Below are experts of layer 4 (counted from 0) of a mixture-of-experts language model. Rows are named router (the router's row for the expert), gate (a neuron's input weights, with its number), up (a neuron's input weights, with its number), down (a neuron's output weights, with its number) and show model dimensions 192-255. Each number is 128 + 32 x the weight over its row's rms, rounded and kept within 0 to 255.
Before each expert's rows: a language model's description of what the expert responds to. This comes from a sample of Wikipedia text that the model never trained on.

# expert 30
Auxiliary and linking verbs. Verbs such as is, was, are, have, has, were after a subject or there, plus including, include, often, can.
router [112 148 154 166 160 181  77 140 194 133 181 120 102 122 106 133 141 119 106 121 150 116 133 154 139  96 128 147 105  63  62 102 118 139 145 132 124 118 120 114 144 149  61 124 134  99 137 125 159 132  65  75 138 155 163 150 147 150 140 102  89 163 151 205]
gate0 [145 139 139 129 156 144 122 121 162 132 145 170 138 147 154 159 131  72 150 158 180 107 146  97 139  93 132 100 121 136 128  68 125 107 141 126  88 120  93 175 186 137 139 128  95 105  92 150 211 116 111 119  81  39 124  96 129 160 131 172 162 140  72 156]
up0 [103 118  77 126 116 149 108 136  91 109 111 123 101  77  79  91 200 159  77  83 114 112 122 185  79  93 118 120 173 158 152 165  94 163 138 163  65 160 114 113 156 155 177 126 128 105 100  88  73 120  82 106 195 161  61 154 166 117 116 129 108  85 158 115]
down0 [129 138  32 157 104 145 114  95 147 161 101 155 115  90 100  85 107 199 171  68 171 157 151 123 199 164 101 121 110 149 168 106  81 134  79 104 123 185  70 100 101 121 126 114  85  92 137 128  76 107 120 130 172 190 109  99 155  60 119 115  92 167 103 147]

# expert 5
Dates, scripts, table cells. Month names in dates, coordinate slashes, non-Latin script bytes and letters inside transliterated names in tables, e.g. July, /, l.
router [ 83 116 109 128 124 145 144 118  98 122 150 117 135 188 108 140  99  87 135 122 132 148 139  61 159 105 114 141 105 109 136 131 199  93 153 132 112  84 161 166 113 154  94 148 126 122 162 109 114 101  76  83 139  97 105  87  86  79  83 158 113 154 200  99]
gate0 [ 90 156 169 101 157 155 165 149 120 157 127 106 149 131 117 156 147 137 153 150 126 157 114 100  94  95 120 111 128  73 181 129 144 114 112 124 131 151  56 128 130  87 145 130  91 116 138 146 116 156  67 137 122 157 133  68 163  88 105  94  61 103 135 132]
up0 [124 153 108  87 119  75  94  84 167 156 127 112  76  86  85 164  95 113 148 145 149 153  97 119 136 176 132 127 111 127 182 168 127 131 133 146 116 130 130 158 145 121 111 100 141  72 185  94 130 194 178 149 120 178  97 155 133 124 104 121 127 164 171 158]
down0 [150 164 116 147 174 112 105 194 137 107 133 127 119  89 152 128 105 121  96 154 144 131 168 117 162  95 147 120 118 121  72 108  95 115 115 168 129 111 106 164 144  62 149 207 185 150 163 213 153 108  94 162 116  75 167  73 147  70 138 130 124 133  78 120]

# expert 41
Surnames and as well. Surnames and surname endings like Williams, Jones, -ović, -owski in lists, plus well in as well as, commas and and.
router [ 96 117  98 124 144 169 132 122 135 101 146 129 137 137 130 164  80  83 159 146 116 124 149 176 171 139  78 133 121 114 135 141 120 139  57 129 140 131 135 106 156  67 143 165 182  96 169  97 134 124 140  83 167  90 104  84  99 113 131 107  94 104 163 143]
gate0 [133 134  90 133 132  97 113 119 160 151 163 119 113 157 155 107 130 111 141 127 162 134 134 149 131  74 149 154 152 135 156  92 136 133 178 120  59  98 110 132  92  98 155 129 167 100 163 127 104 146 124 165 122 101 183 170 128  99 124 163 140 134 118 188]
up0 [105 150  99  75 147 202 104  85  73 110  96 122 149 157  74 183  74 181 173 153  84 158 109 170 128 115  56 160  90 135 141  55 168  93 137  68 145 122 104  70 161 142  99 126 118 143 120  90 124 117 178 105 139 137 164 173 138 145 125 136 102 177 140 207]
down0 [ 95 136  83 152 150 178  75 173 166 183 148 144 136 189 142 175  86 151 116 107 214 161 101 154 146  86 135 128 111 123 103 100 134  62  84 150 143 135 137 101 129 115 189 160 122  61 167 113 135  98 148 101 210  85 106 106 122 123 124 130 135 165 155 152]

# expert 6
Institution name words. Institution nouns like School, University, College, District, Committee, often after High or National, plus the suffix al in Correctional, causal.
router [140 110 100 109 135  63 108 176 144 114 107  49 171 139  68  90 132 151  97  67 107 124 146 165 161  95 136 119 119 190 145 114 134  36 156  88  99 165 137 141 131  91 161 130 140 135 131 119 135 112 136 100 164 119  71 109 111 119 142 102 174 128  94 101]
gate0 [179 139 127 102  87 174 113  70  70 169 162  64  83 116 144 136 102 117  89 144 142 187 167 138 156 102 173 123 207 158 143 107 116 122 130 115 174 113 124 130  66  97 158 106 101 150 110 123  91 150 140 107 177 168 117 136 142 109 146 151  95 113 130  20]
up0 [ 99 142  94 110 136 100 199 150 146 106  92 194 127 115 125 114 107  96 140 101  86 156 148 165 127  87 138  64 123 137 105 118 120  85 126 127 151 137  37  85 114 129 208 141 121 149 141 134  81  97  82 165 116 129 138 160 104 138 141 115 118 110 170  91]
down0 [ 75 113 124 148 142 112 112 182  98 143 153  87  80 115 137 101  73  92 202 137 106 111 124 138 118  93  78 140 158 168 160  98 131 128 131 109 140 154 131 100 131  95  70 133 175 102 121 133 132  91 171 146 122 126 139 120  86 161 140 105 173  83 157 164]

# expert 25
Subject pronouns and auxiliaries. Sentence subjects and auxiliaries in narrative prose, such as It, he, she, was, is, not, became, especially It after film descriptions.
router [107 118 214 150 100 169 125 117 146 121 179 142 181 124  94 158 139 168 103 120 148 110 142  69  63 126 103 122 183 137 156 150  69 123 178 197  73 121 102 148 118 143  94 116 147 107 129 119 103 161 118  44 154 164  62 112 108 142  91  67  93 137  93 130]
gate2 [ 88 157 155  51 135  84 127 163 107 107  99 136 107 140 105 182  65 137 194 111  91 115  91  92 153 101 143 102 131 167 117 151 105 127 121 144 117 128 118 160  94 152 172 154  67 166 111 153 116 191 104 132 139 131 130 132 160 135 159 117 136 117 132 142]
up2 [ 84 146 139 126 169 194 152 131  59 171  98 128  70 146 158 139 109 157 119 101 113 153  84 180  99  74 107  35  76 120 159 186 150 144 134  78 127 165  88 183  83 144  80 167  62 106 112  88  84 189 135 156 134 103 168 148 147 149  85 156 104 161 125 138]
down2 [ 60 126 119 148 131 122 128 136 119 141 123 147  80 190  75 100 121 155 174 117 156 140  98 104 168 142  71  92 121 133 140 112  83 121 149 181 152 125 134 169 108 105 127  91 161 145 167 158 121 157 149 100 117  90 175 157 152 122 180 103 161 127 109 117]